Weights of a small mixture-of-experts language model, trained from scratch on English Wikipedia.
Size: 9 layers, width 384.
Experts: 24 experts in each of 9 layers, 160 SwiGLU neurons an expert, 2 picks a token.
Below are experts of layer 4 (counted from 0) of a mixture-of-experts language model. Rows are named router (the router's row for the expert), gate (a neuron's input weights, with its number), up (a neuron's input weights, with its number) and show model dimensions 0-127. Each number is 50 + 10 x the weight over its row's rms, rounded and kept within 0 to 99.
Before each expert's rows: a language model's description of what the expert responds to. This comes from a sample of Wikipedia text that the model never trained on.

# expert 3
What it handles: Mid-word lowercase fragments
router:62 62 57 66 53 36 52 47 60 68 56 51 53 42 63 57 54 44 36 55 30 41 45 64 48 51 49 56 57 23 71 26 59 47 49 64 54 48 35 56 48 43 49 41 39 59 48 57 55 38 44 37 48 64 41 47 52 67 52 50 57 44 59 33 45 49 36 50 74 65 34 50 55 49 40 52 58 43 61 54 45 44 54 50 42 44 48 42 45 61 59 67 50 47 52 67 34 60 59 36 43 55 29 51 30 49 40 54 46 38 40 39 54 53 68 48 62 60 44 41 35 55 47 43 29 57 46 40
gate0:52 42 52 60 51 58 50 60 37 48 58 53 54 47 77 50 61 40 47 48 58 18 32 45 56 49 38 45 61 45 49 40 44 50 43 54 61 44 29 36 48 39 51 26 48 61 37 37 48 55 54 55 72 79 43 40 43 50 41 63 51 50 59 43 22 55 42 45 56 51 41 55 56 48 49 49 51 57 48 47 48 47 50 41 44 39 56 48 32 49 59 66 63 38 35 49 42 19 48 38 43 47 54 53 30 58 49 54 47 46 50 47 39 53 65 49 46 63 46 56 58 67 28 63 63 52 48 41
up0:58 47 42 47 48 53 37 48 55 55 58 50 39 45 50 57 55 54 52 60 42 46 51 49 52 47 58 48 47 46 48 54 48 60 64 44 58 28 40 41 54 39 46 54 52 53 48 42 56 49 43 32 39 48 62 55 51 50 78 72 50 49 48 40 52 57 34 52 67 46 55 57 37 46 45 49 38 52 48 43 50 52 51 54 66 68 64 40 59 35 53 24 51 54 48 44 42 45 29 39 50 58 51 47 49 56 41 49 51 55 52 71 49 33 61 59 47 50 43 46 52 52 33 49 45 56 54 46
gate1:61 50 44 67 65 49 52 46 47 51 38 50 57 49 51 59 47 60 45 53 57 58 64 47 50 48 44 43 49 48 45 39 50 51 47 75 65 62 30 44 48 54 54 57 33 60 53 42 48 55 27 30 53 53 68 38 44 50 54 49 55 49 27 60 58 58 50 41 45 54 53 60 41 30 58 55 51 29 54 46 44 52 66 43 55 73 70 63 66 53 52 44 46 40 46 70 68 59 51 43 27 58 39 55 46 43 48 55 44 46 41 42 56 57 66 51 55 36 49 24 44 68 59 45 51 61 47 41
up1:52 48 59 55 24 50 44 57 52 45 63 46 51 33 52 38 53 79 51 51 48 55 54 52 57 60 46 69 46 46 61 52 68 59 47 54 38 42 41 75 47 59 50 47 57 49 62 64 46 42 50 61 38 54 49 73 60 70 49 46 42 48 54 55 59 36 54 69 56 54 50 50 33 51 53 45 54 46 62 55 43 51 64 48 50 62 47 66 55 42 63 67 46 43 43 57 39 50 64 48 51 50 42 67 54 39 36 46 55 57 53 51 54 61 43 65 45 40 39 54 53 49 37 43 50 56 47 49
gate2:62 56 47 56 58 66 52 59 60 46 32 52 40 50 49 58 66 61 53 44 50 49 61 72 67 45 37 55 62 46 37 55 43 40 53 34 48 31 37 54 44 38 74 51 45 38 42 52 48 54 30 60 35 40 52 47 64 40 35 50 60 56 19 63 52 58 47 52 50 45 39 44 28 60 65 57 45 59 56 39 46 41 47 54 27 60 47 49 57 58 41 44 52 53 55 40 65 51 49 54 49 49 45 66 42 46 52 53 52 47 07 63 56 68 50 57 63 50 44 44 40 51 43 46 45 65 50 56
up2:69 60 52 54 43 43 54 51 38 37 51 50 47 49 40 40 55 40 60 47 62 38 40 29 50 48 36 43 45 51 41 68 61 48 50 29 62 39 50 50 49 62 49 36 52 49 31 51 47 51 49 50 46 53 50 36 50 63 55 32 46 42 62 50 34 45 50 70 51 48 51 48 35 59 41 54 51 36 56 37 16 50 47 47 32 41 50 65 54 31 47 37 53 40 47 49 56 46 41 54 52 54 44 52 54 53 63 51 57 51 52 54 47 43 23 53 46 51 79 45 51 51 64 60 39 50 45 45
gate3:42 43 52 61 54 39 63 53 51 50 56 50 40 55 49 54 60 42 33 57 55 50 43 58 48 52 74 62 56 50 48 54 59 50 50 62 48 47 52 40 37 46 39 39 47 49 45 52 51 32 47 49 35 51 49 51 51 50 42 42 49 44 45 34 40 50 50 36 47 43 46 44 47 60 51 65 57 50 57 51 49 35 55 26 58 29 38 45 38 73 50 51 41 59 60 46 42 59 54 50 43 44 53 58 47 55 51 65 56 59 42 42 63 52 52 66 50 81 28 34 64 38 50 53 69 41 35 46
up3:48 49 61 42 55 48 47 36 32 50 45 59 61 65 54 47 59 46 45 48 18 47 43 46 41 50 40 54 46 55 37 46 56 43 57 31 56 52 72 75 40 51 56 56 49 54 38 50 46 44 50 44 51 53 77 30 39 53 38 55 63 50 58 55 53 36 44 60 51 54 47 40 57 47 52 42 54 47 41 46 50 50 63 51 35 48 54 74 56 53 75 40 49 23 38 28 57 42 58 62 58 42 32 49 55 49 42 38 40 58 28 45 61 53 50 40 70 70 57 40 37 60 71 53 63 56 42 54
gate4:64 59 41 54 59 35 44 46 36 58 46 58 56 48 51 39 64 39 53 48 65 30 37 46 45 49 49 35 30 61 55 39 63 44 49 82 61 40 49 66 49 43 46 52 58 54 55 50 40 49 39 51 48 54 44 54 68 36 55 41 41 56 56 37 33 42 42 52 62 64 56 49 52 57 58 39 32 42 40 43 49 40 48 48 48 53 53 48 38 82 48 50 42 28 46 58 45 53 43 50 58 38 53 44 46 67 34 45 47 65 61 37 63 63 41 44 33 50 39 52 60 50 68 41 50 25 68 41
up4:46 55 64 49 47 68 71 49 61 50 52 68 36 45 52 67 58 58 50 70 58 41 51 40 64 49 56 45 39 63 55 24 51 43 50 40 49 37 44 40 43 45 47 70 48 62 37 65 52 48 32 61 58 48 31 54 40 47 53 72 56 51 66 43 61 59 59 53 46 42 40 62 53 54 55 39 62 64 59 50 39 63 60 60 46 61 46 46 52 32 51 33 43 63 50 34 51 52 44 42 46 50 66 52 47 50 46 40 54 40 57 75 48 38 51 51 43 48 60 48 92 74 53 45 34 45 36 53
gate5:43 49 45 49 43 52 52 49 44 45 31 64 40 33 55 57 48 50 44 56 24 49 52 46 55 32 54 55 47 52 46 33 60 50 66 57 69 54 31 55 52 48 48 49 37 42 37 52 41 50 51 37 39 35 52 57 33 54 55 51 42 42 44 47 41 64 57 57 53 51 35 42 39 39 47 43 64 53 41 48 54 60 57 54 20 38 39 56 40 76 70 44 50 44 33 49 30 50 48 57 45 44 63 49 27 42 26 44 38 49 45 35 58 66 45 46 51 52 52 51 44 62 44 48 41 38 49 71
up5:50 52 42 40 53 61 48 49 60 48 56 65 64 46 55 55 52 53 61 74 57 57 42 56 75 45 50 52 36 20 49 60 53 39 54 69 16 50 34 47 50 49 54 37 67 46 41 63 34 51 62 54 60 50 49 36 52 62 47 37 56 59 29 50 55 38 64 47 39 49 67 61 42 42 48 48 32 59 28 40 37 47 47 47 49 57 55 58 73 35 53 64 52 63 47 52 49 64 43 60 41 50 42 53 55 50 64 52 51 58 56 67 55 54 44 44 61 61 65 46 52 36 47 68 51 55 30 84
gate6:54 51 49 45 52 38 49 34 30 52 69 49 47 60 57 48 47 54 61 40 52 44 45 52 49 41 54 36 57 48 54 61 67 44 44 50 55 57 45 50 67 58 35 41 56 45 48 66 44 60 48 49 51 46 49 45 39 50 48 57 43 57 44 47 37 54 37 60 48 41 49 52 41 60 50 53 42 47 53 36 54 46 35 38 50 53 50 62 62 36 41 58 45 52 32 43 43 52 68 56 37 49 37 45 43 30 81 33 50 66 58 31 38 63 45 53 76 36 45 50 33 51 33 44 34 56 27 50
up6:52 61 50 86 47 59 52 44 63 40 20 58 50 44 45 53 52 27 62 38 39 35 56 56 41 39 53 43 56 53 52 42 51 50 57 50 56 48 55 56 49 55 51 45 39 46 35 44 51 52 56 50 86 47 50 55 45 43 36 39 52 61 50 41 66 48 48 46 51 59 53 60 37 54 52 33 32 49 38 54 65 30 51 50 42 59 43 35 40 54 55 56 57 62 51 47 49 40 59 63 66 41 59 54 64 42 56 59 44 61 55 47 49 50 65 47 48 32 37 50 54 44 48 45 35 48 42 39
gate7:61 48 67 60 54 38 57 33 52 44 49 37 50 34 40 64 37 44 59 57 35 57 48 71 59 43 45 51 44 50 35 55 53 49 41 65 41 47 48 56 69 52 61 30 48 53 51 42 42 45 56 51 50 38 55 55 46 53 59 55 35 22 50 45 52 54 52 50 44 33 34 56 27 42 56 41 68 55 46 54 65 45 46 66 35 47 54 51 57 61 46 54 36 52 62 74 42 50 50 48 56 64 46 62 49 60 48 50 49 32 50 53 54 55 63 39 36 28 62 61 62 50 55 56 41 64 51 48
up7:34 47 63 56 46 67 63 57 52 47 52 64 33 31 44 67 60 44 47 43 57 46 32 35 38 61 54 45 49 70 50 35 50 67 63 53 54 33 51 50 36 48 41 58 46 50 45 43 50 58 60 50 38 45 51 48 53 51 46 53 55 64 54 79 43 58 60 46 47 27 48 32 47 53 59 34 36 70 57 33 60 48 57 50 53 42 55 26 43 49 55 40 48 47 51 71 67 65 57 68 40 46 56 57 68 65 53 57 52 39 55 55 55 36 50 62 50 47 54 40 56 41 46 65 50 40 53 60
gate8:70 53 56 57 53 51 55 56 57 62 48 58 43 41 46 73 47 67 53 52 46 30 45 54 29 48 49 60 50 63 72 60 52 46 33 48 45 51 61 32 60 65 66 48 34 57 51 50 39 55 60 63 59 43 48 39 65 53 57 52 41 57 69 47 40 38 49 55 39 53 35 48 49 52 56 51 39 42 65 50 62 48 47 45 35 40 50 53 58 51 49 41 41 38 40 52 46 45 54 53 64 62 38 28 60 45 61 53 60 39 45 47 39 33 76 60 61 43 66 53 48 61 41 48 49 56 44 47
up8:40 47 61 53 42 50 39 42 37 48 50 39 52 50 52 56 51 57 63 66 54 57 48 55 47 37 64 46 59 41 39 42 48 46 54 40 54 44 56 67 49 44 56 54 67 37 53 42 63 44 49 37 45 54 58 50 31 50 54 50 55 69 46 49 53 33 56 54 57 52 46 48 61 42 25 50 54 47 37 58 38 57 55 50 45 53 57 50 60 60 80 29 48 49 56 53 41 67 42 51 43 42 43 50 48 67 40 45 59 70 51 55 55 37 61 34 32 55 49 60 72 45 54 47 51 33 51 55
gate9:51 57 43 62 35 53 47 37 37 49 45 44 45 53 64 47 49 48 55 71 46 50 68 71 34 34 48 50 59 47 49 37 64 42 53 64 49 32 42 58 52 44 41 59 61 60 66 55 45 51 50 36 46 49 51 69 53 49 53 52 18 53 43 52 44 51 41 51 55 47 39 48 73 40 50 46 48 53 69 69 40 62 43 47 35 46 48 32 52 43 48 44 43 50 38 59 40 47 58 44 46 53 55 49 36 50 47 41 70 50 37 52 50 62 50 59 53 56 49 49 56 48 59 38 55 56 50 50
up9:44 57 47 53 49 47 46 40 51 50 60 57 60 45 49 46 62 44 51 41 50 54 42 50 46 73 35 56 66 41 32 42 48 50 66 48 50 51 41 53 58 32 45 54 50 45 49 45 50 57 47 50 75 63 52 44 22 33 35 49 38 60 45 30 52 42 63 55 60 57 60 69 48 42 40 53 37 31 56 58 57 58 51 55 33 53 50 62 62 47 71 54 52 51 38 58 49 66 40 47 48 55 50 59 43 43 39 46 41 64 61 50 39 54 66 51 52 38 47 48 39 35 48 48 26 46 34 48
gate10:50 57 35 56 51 47 48 57 43 51 60 55 53 45 50 54 53 50 23 24 57 64 60 49 51 75 49 38 46 38 68 38 34 53 57 65 57 47 62 71 33 73 55 59 57 52 51 70 70 43 40 45 50 37 54 54 49 50 68 53 54 49 37 53 19 52 53 50 49 59 51 62 45 51 55 48 48 81 51 60 65 48 48 53 57 57 36 50 49 47 61 52 51 50 38 42 52 63 58 49 39 57 49 50 35 56 51 58 19 56 44 47 52 49 34 60 54 43 37 49 36 47 63 52 45 53 46 52
up10:42 53 41 63 39 50 43 39 51 60 46 56 53 54 57 59 53 52 44 51 47 29 57 52 64 53 61 34 54 48 57 47 50 40 53 50 50 47 55 43 70 50 52 41 51 29 45 32 30 57 45 49 42 53 73 59 55 37 39 45 39 57 60 57 39 50 61 21 57 51 39 42 42 41 49 50 50 46 45 47 67 51 50 47 53 54 61 60 53 52 76 32 64 52 68 49 54 62 46 52 47 64 62 45 48 61 55 55 50 28 46 60 58 51 45 46 46 50 52 44 45 27 66 54 51 49 50 48
gate11:34 65 53 51 35 58 59 48 35 45 48 49 56 63 47 43 36 41 50 35 56 66 38 55 52 49 66 44 54 65 59 64 58 55 60 45 54 43 35 47 41 48 78 55 37 51 52 51 59 61 46 40 60 69 49 36 45 44 51 55 54 35 50 43 36 47 49 55 67 66 50 42 42 49 21 62 51 76 63 49 44 27 56 50 57 53 59 21 45 61 41 33 49 43 30 54 48 58 47 46 37 30 35 35 49 63 50 47 29 55 29 36 68 50 38 58 34 44 50 74 52 40 64 51 45 54 47 56
up11:51 45 63 62 59 52 52 53 40 45 50 38 54 66 62 39 50 35 34 65 44 49 52 48 58 49 65 51 48 52 49 67 57 64 54 54 73 49 49 61 29 44 59 59 69 62 47 36 64 37 42 45 38 53 46 44 54 54 39 50 68 56 69 31 48 44 50 41 42 55 41 45 62 50 51 44 49 76 30 62 55 56 54 54 46 67 38 45 55 55 44 53 55 41 51 51 64 35 46 56 50 52 56 44 54 55 52 38 37 58 41 63 44 60 56 29 54 64 71 30 50 38 61 56 51 35 60 48
gate12:42 45 48 55 37 38 60 63 52 57 69 53 38 50 63 55 46 56 46 43 52 46 38 54 55 49 47 48 43 51 73 31 52 50 51 51 56 49 46 60 40 41 60 47 32 52 34 40 45 51 54 28 52 45 41 57 48 48 47 42 53 48 48 39 34 45 52 50 71 50 38 51 51 34 57 50 67 36 49 55 40 51 46 55 72 32 56 34 73 52 49 62 50 49 47 48 43 44 51 57 59 53 68 57 43 47 40 48 57 50 60 50 50 44 61 34 53 21 60 51 70 31 46 57 41 53 43 46
up12:48 39 68 50 53 60 51 53 49 59 42 37 60 55 47 39 43 42 68 44 52 44 46 63 56 56 50 53 62 67 45 77 39 41 55 38 47 59 65 36 39 61 52 57 63 53 51 56 52 57 49 45 59 24 45 37 41 56 61 59 48 71 64 43 46 47 43 53 51 54 46 67 52 47 39 39 47 43 50 54 44 49 53 54 41 47 40 37 41 32 61 59 49 63 70 45 50 49 52 54 40 46 48 43 55 55 46 54 59 47 65 46 71 59 62 63 59 41 34 64 19 43 69 52 27 49 41 50
gate13:53 40 54 52 51 42 53 59 47 31 45 28 22 61 54 54 40 36 32 39 61 48 41 42 47 58 55 48 49 53 62 51 55 49 43 34 54 59 53 49 49 62 50 42 42 61 45 53 46 53 56 40 50 43 55 59 59 45 29 50 50 51 48 38 61 38 76 45 55 59 49 48 38 53 45 34 55 61 42 47 54 55 33 49 46 31 42 42 50 52 51 55 38 39 50 36 63 59 45 50 57 52 35 40 49 47 50 58 60 50 44 50 70 21 57 65 55 49 65 50 20 59 59 44 70 41 32 61
up13:53 65 53 53 46 37 43 40 51 62 60 36 68 58 69 43 53 58 65 55 58 50 77 34 62 26 50 70 56 59 48 58 42 52 29 54 42 50 22 51 56 50 60 55 45 47 53 29 35 56 42 52 46 68 49 47 47 60 48 45 63 55 56 45 21 40 46 47 49 51 20 37 52 38 56 57 40 43 50 57 59 57 31 45 59 49 57 41 56 52 37 64 44 45 49 41 49 72 65 43 43 46 49 51 49 60 56 41 65 63 66 51 53 45 69 66 78 59 48 67 60 51 24 48 46 66 63 57
gate14:55 50 45 53 66 59 53 44 43 49 54 43 41 55 49 46 47 66 48 32 34 29 70 50 50 47 44 71 52 52 57 55 44 61 50 50 40 50 72 43 56 52 49 58 48 53 47 73 53 51 49 52 50 53 39 71 64 48 42 60 42 55 43 50 39 51 45 61 54 52 47 48 52 50 48 47 45 39 46 58 47 26 60 56 35 33 61 48 51 48 50 53 38 76 51 53 58 44 35 56 64 55 59 70 39 63 52 44 63 44 48 42 49 28 55 29 87 39 65 65 57 45 51 54 46 49 44 59
up14:62 53 42 52 50 45 48 53 49 41 41 33 48 48 55 63 60 61 60 48 52 65 61 50 43 58 54 49 50 44 55 43 67 50 53 55 49 65 49 47 30 45 48 54 58 50 64 46 55 74 65 47 55 59 45 59 49 49 50 47 58 60 51 51 59 52 47 53 50 48 50 46 54 61 52 49 49 41 50 43 46 51 22 59 42 42 49 21 51 43 57 34 43 48 26 45 37 43 44 56 44 53 50 55 43 46 34 54 52 48 76 53 58 42 38 51 46 55 57 52 60 62 48 57 40 27 39 53
gate15:63 57 65 50 58 52 41 67 52 41 47 48 45 58 44 51 48 66 33 37 61 48 54 47 54 29 42 55 53 51 35 43 51 57 42 56 63 48 43 63 50 59 55 57 55 53 54 60 53 44 36 43 56 60 40 45 32 63 52 49 50 53 48 32 30 46 47 47 52 42 62 49 35 52 46 53 55 41 58 60 47 22 38 66 51 57 64 62 60 42 52 38 49 45 40 69 40 36 43 41 51 43 36 47 50 42 51 52 52 42 44 65 47 47 84 55 54 39 55 53 55 42 41 46 28 54 41 48
up15:41 46 54 45 48 53 52 45 50 44 59 35 50 50 58 54 54 40 52 65 67 60 50 69 45 35 48 51 53 59 68 41 42 44 44 50 50 40 62 50 49 38 47 21 47 45 58 71 55 59 37 53 49 52 44 50 36 54 52 39 57 61 54 14 43 52 42 50 37 43 56 49 41 53 41 66 34 66 75 31 63 52 37 53 56 51 57 34 31 34 49 33 48 45 55 55 54 62 49 51 48 56 43 40 47 53 64 65 33 67 46 47 62 78 49 60 40 44 60 46 61 43 38 35 40 60 56 60
gate16:50 55 40 50 57 39 59 61 45 62 45 54 56 49 76 54 64 34 47 40 47 57 43 52 62 46 49 46 31 45 38 47 26 54 49 69 63 48 24 55 54 49 53 51 67 59 38 48 63 50 53 60 49 56 47 53 45 33 55 50 59 40 52 40 39 66 47 66 74 51 69 56 65 72 40 46 43 55 54 57 52 56 50 72 43 52 45 41 38 40 37 61 57 39 48 50 46 54 46 55 53 48 61 49 36 70 57 54 53 49 70 49 60 52 47 42 47 47 56 40 57 47 51 75 54 34 47 38
up16:44 51 58 49 49 44 36 51 54 53 63 50 27 54 55 24 50 46 49 37 44 62 44 49 36 47 57 40 45 48 53 57 61 52 58 45 58 67 61 47 34 35 47 48 45 49 41 57 55 39 55 48 53 48 54 46 47 44 50 67 47 53 53 39 52 49 63 47 51 48 28 67 48 68 43 33 36 41 63 39 36 52 46 53 62 56 43 51 47 46 38 74 53 45 60 53 52 64 68 32 54 43 33 51 50 43 47 53 46 49 57 51 48 57 45 58 57 57 50 46 53 45 57 44 53 54 39 48
gate17:60 41 43 53 57 51 51 41 50 37 57 57 63 44 54 48 53 47 46 43 47 45 54 70 46 44 63 47 31 38 50 49 44 28 46 49 49 46 53 69 49 39 23 52 52 55 54 47 50 39 40 56 46 59 44 47 51 34 58 40 47 58 47 49 46 63 44 33 42 58 56 41 35 52 50 48 55 50 54 35 32 39 51 53 43 50 42 65 26 51 71 56 59 61 49 61 31 40 50 50 62 54 38 42 52 65 48 41 49 76 38 42 58 50 44 46 59 55 44 54 29 54 26 42 45 51 51 50
up17:43 56 46 52 45 57 54 49 55 52 66 60 39 44 37 42 56 61 45 36 46 47 44 53 59 55 50 46 65 25 50 59 66 21 58 39 44 57 51 55 69 57 40 37 49 43 38 49 31 50 62 46 41 49 53 37 35 61 40 56 60 55 52 48 49 68 53 41 34 36 40 49 46 51 65 49 48 42 50 39 37 60 44 43 61 57 48 47 40 56 50 53 52 49 37 39 42 35 66 50 58 55 56 35 41 44 41 62 56 44 52 51 54 54 34 69 58 61 48 51 36 66 57 58 48 44 57 58
gate18:63 38 48 62 63 47 59 46 47 48 54 40 54 35 49 59 58 59 34 38 52 61 46 46 46 53 57 43 53 52 43 21 45 49 58 51 64 47 61 46 63 60 41 32 47 50 58 67 39 47 65 65 42 52 61 64 72 64 54 58 28 64 61 43 46 72 33 55 67 51 53 53 50 57 51 53 50 62 49 56 56 38 44 57 40 42 45 51 47 74 49 85 60 47 57 56 37 52 44 61 45 56 50 47 34 52 49 50 61 60 37 51 56 43 48 63 53 78 48 48 21 53 27 44 42 53 52 53
up18:32 55 54 37 57 48 43 55 53 61 46 47 50 37 46 54 49 49 49 58 43 46 62 56 49 63 35 63 42 55 54 56 50 47 61 49 50 56 44 51 37 59 74 29 71 47 68 30 49 48 57 42 46 37 56 52 37 45 62 54 27 58 52 45 43 41 61 48 53 70 53 55 54 60 53 45 49 46 60 26 71 42 53 57 58 65 56 40 48 38 37 59 59 51 56 44 54 57 55 53 48 58 49 40 53 47 49 50 51 46 40 54 60 57 46 51 40 69 49 55 35 74 43 46 47 43 58 62
gate19:62 51 41 74 55 43 53 73 49 48 59 52 47 45 47 38 32 46 34 40 55 63 56 43 62 53 44 50 45 56 77 34 50 37 60 60 59 46 42 61 39 38 61 49 35 34 60 51 36 35 71 77 40 31 45 43 54 62 56 38 46 59 55 44 45 52 57 47 53 58 44 39 50 42 55 43 34 54 58 47 40 59 26 55 53 57 44 60 35 55 55 59 31 52 51 56 41 53 49 52 54 48 35 57 37 47 51 49 35 52 32 48 49 52 51 74 51 52 41 51 31 75 55 60 46 39 50 53
up19:46 65 65 62 56 61 40 53 52 60 50 61 54 49 71 48 47 49 50 69 50 72 65 64 55 49 51 38 46 44 47 30 51 47 60 63 62 50 64 54 30 62 50 51 32 50 46 58 58 40 61 39 34 41 41 56 46 35 30 74 41 30 49 50 48 45 54 45 32 53 65 67 42 40 61 44 50 42 49 24 56 48 49 49 53 50 46 63 52 54 39 55 27 83 47 58 44 56 32 48 38 50 47 50 63 39 52 46 39 46 53 56 34 51 59 51 34 41 48 56 56 45 32 45 46 54 53 51
gate20:61 53 49 61 55 49 53 39 41 48 43 71 63 37 41 44 49 49 44 41 39 52 48 49 56 57 50 41 46 44 62 45 55 60 52 57 43 51 48 52 54 38 29 44 49 52 50 44 33 54 63 43 47 47 50 52 51 42 59 60 54 46 52 54 54 63 55 45 41 58 48 45 65 51 50 50 51 68 68 63 48 43 49 61 50 43 67 81 37 51 62 50 57 23 58 42 41 59 60 39 31 40 26 46 54 54 68 41 50 49 44 55 47 42 57 79 63 55 50 50 61 48 41 29 37 45 61 74
up20:46 68 24 59 46 71 46 44 54 66 44 47 41 42 51 51 55 70 54 46 47 54 50 45 49 51 46 41 44 48 61 45 39 48 52 24 44 55 51 54 51 28 65 51 40 53 42 35 24 49 47 74 53 34 43 46 54 49 53 40 50 45 58 42 53 58 33 50 55 67 38 49 48 53 59 50 55 36 60 54 52 56 52 51 56 29 45 49 52 42 45 48 42 56 43 45 52 36 48 42 44 67 61 49 50 46 40 48 34 43 53 58 46 45 40 43 45 46 52 52 66 53 28 49 66 46 51 72
gate21:53 48 51 49 51 52 53 44 44 44 62 34 50 36 53 46 42 62 65 76 51 52 43 50 53 35 36 42 42 64 51 38 21 52 55 60 54 42 38 70 47 62 67 68 45 61 51 53 53 46 57 36 56 66 60 51 53 64 56 40 58 45 48 44 29 48 41 49 53 41 42 33 43 53 56 48 43 31 53 55 50 69 45 49 52 50 48 42 47 53 52 60 43 45 63 54 50 71 45 51 56 60 43 55 30 65 49 55 53 53 47 57 55 56 54 35 49 50 41 57 58 65 41 50 49 59 39 48
up21:50 49 46 31 34 50 36 45 48 45 40 54 61 50 42 66 50 22 44 49 50 63 53 55 56 51 52 33 50 41 59 56 41 64 37 59 69 53 49 76 60 15 37 43 31 56 38 28 50 57 60 61 54 70 49 46 50 36 46 51 52 47 57 48 46 52 38 39 44 53 39 57 55 49 67 33 39 45 42 40 47 76 50 52 43 48 55 54 58 60 38 45 50 51 48 36 59 53 38 50 38 54 40 54 47 43 44 50 54 39 44 42 53 45 53 25 47 51 49 58 49 57 53 61 48 48 62 65
gate22:52 35 54 49 53 39 39 69 47 40 45 54 57 31 46 49 50 61 54 70 52 45 55 61 51 63 43 43 38 50 48 53 52 48 51 37 40 56 59 51 48 52 41 47 50 48 50 58 49 65 51 48 65 40 54 35 48 57 45 50 59 69 52 50 48 49 34 53 59 35 50 55 53 24 43 47 52 42 47 58 45 59 40 40 47 33 47 57 47 50 58 59 59 53 55 52 55 46 37 52 67 45 33 27 72 51 42 48 48 53 42 47 52 41 37 49 50 38 44 54 58 46 56 49 49 56 46 36
up22:35 37 48 45 57 52 66 42 49 65 56 66 56 42 63 55 38 36 47 49 25 54 60 49 41 55 49 23 55 48 52 38 38 46 65 28 39 50 57 51 45 52 50 52 34 52 53 52 46 61 38 50 42 32 51 42 44 76 46 56 73 54 46 56 45 43 37 56 49 43 47 44 58 49 61 57 42 50 50 46 52 43 54 50 49 47 48 50 52 48 60 70 46 66 60 55 52 37 40 55 40 39 49 40 46 29 35 47 64 47 61 48 34 53 57 50 39 46 57 49 60 49 46 54 50 45 44 64
gate23:51 62 39 53 57 62 45 40 47 43 39 46 43 42 36 55 63 42 35 61 54 41 35 22 47 51 47 38 63 28 50 29 65 50 43 66 49 53 52 48 45 50 61 44 53 63 41 42 46 52 54 49 54 48 44 50 45 40 67 50 53 45 46 37 64 50 55 43 58 39 57 60 51 55 41 34 41 60 50 54 42 53 46 42 49 35 54 56 53 48 35 58 33 28 52 59 48 28 60 43 43 57 48 32 50 37 49 63 59 39 51 42 53 55 66 59 63 44 66 54 48 59 50 46 49 50 48 53
up23:58 37 46 76 50 51 56 39 50 39 40 55 57 59 55 64 63 52 49 41 49 62 55 48 60 57 42 62 56 50 52 48 35 36 50 72 39 49 51 47 48 48 64 51 52 57 62 53 49 55 43 40 67 44 73 46 53 53 32 52 30 40 50 46 53 44 39 49 41 61 59 67 55 42 51 57 44 48 30 48 51 64 32 33 49 50 33 43 50 57 60 60 38 59 46 56 54 48 55 47 46 56 67 83 51 48 66 46 19 49 44 55 34 57 53 50 40 64 60 48 57 45 48 43 56 43 51 52
gate24:43 36 47 53 56 39 71 63 50 55 48 69 53 37 55 52 48 53 52 46 40 62 58 49 50 40 48 35 57 54 54 54 42 58 46 61 30 31 50 52 53 48 46 57 17 42 46 46 49 51 60 75 59 51 45 45 47 65 66 34 68 44 49 40 44 52 38 49 51 54 44 41 55 49 68 60 34 59 42 46 54 48 40 43 31 61 37 47 46 60 41 58 57 53 49 51 41 41 63 60 37 52 34 52 60 50 43 46 47 47 46 39 49 48 42 50 49 60 38 36 56 67 44 32 38 59 39 56
up24:59 42 34 62 44 59 57 56 46 65 51 47 50 62 54 50 46 42 29 50 47 51 61 41 55 45 35 50 53 50 58 56 77 41 34 36 59 50 52 42 54 30 48 68 62 48 65 65 53 45 57 53 47 48 50 61 68 65 46 43 46 48 52 44 38 44 46 75 54 58 50 48 44 55 54 46 49 52 50 50 44 52 56 64 58 57 59 37 44 51 49 57 41 69 57 26 61 47 61 58 61 47 35 71 55 40 48 56 57 36 50 31 50 47 62 49 45 49 50 57 44 52 65 34 47 47 55 43
gate25:55 60 55 51 50 30 49 56 48 59 69 68 45 58 42 52 51 46 49 47 28 49 47 48 65 36 55 37 35 48 57 30 54 22 55 53 42 48 49 49 45 44 48 47 56 44 51 49 61 45 43 54 56 47 37 51 46 38 48 43 39 32 50 56 50 46 28 49 38 52 46 48 47 58 44 45 49 68 47 61 40 50 24 57 58 36 30 38 68 46 47 45 47 49 45 51 39 64 55 54 71 44 38 35 62 49 49 51 76 67 46 49 51 59 48 69 47 57 49 61 39 41 63 33 44 28 43 71
up25:61 42 44 39 43 54 43 57 50 55 53 50 60 65 49 75 53 42 43 61 49 46 45 51 61 64 52 41 30 47 66 59 54 48 43 37 39 46 52 72 42 39 57 49 44 51 53 49 29 44 49 51 52 74 42 41 45 47 56 49 74 56 34 69 36 41 49 46 28 47 47 36 52 51 62 73 60 43 60 34 49 41 65 47 50 47 55 50 64 58 45 31 33 56 56 31 55 36 67 48 46 61 74 61 48 51 43 54 48 56 47 52 46 48 48 29 54 51 34 49 50 49 32 57 47 43 49 72
gate26:47 52 52 55 61 52 56 48 55 48 63 40 45 58 55 57 50 54 29 64 70 57 60 50 46 57 49 41 44 42 62 26 47 43 53 43 55 60 54 53 54 37 41 63 46 56 49 58 58 53 41 44 49 52 41 68 46 47 42 49 63 45 40 34 50 59 40 50 53 38 63 46 65 66 38 42 60 35 65 46 51 34 34 52 61 45 21 45 58 57 53 41 40 54 59 48 52 51 33 56 47 51 53 63 34 42 35 56 28 50 53 32 49 34 43 55 58 52 50 62 56 53 44 51 51 50 71 45
up26:48 45 51 58 36 45 28 35 48 49 53 47 50 64 54 51 54 58 44 47 50 37 52 63 55 49 52 53 42 43 65 45 49 39 47 28 49 47 57 42 43 54 51 69 55 35 55 52 44 49 54 46 54 53 54 49 48 24 49 50 44 52 53 59 58 43 48 42 43 51 48 49 28 45 43 58 48 58 26 54 50 57 40 31 52 59 74 52 45 66 65 44 58 50 52 56 79 43 68 61 63 53 49 49 40 57 59 46 45 39 41 50 54 34 45 53 65 56 42 49 51 44 44 64 54 35 51 43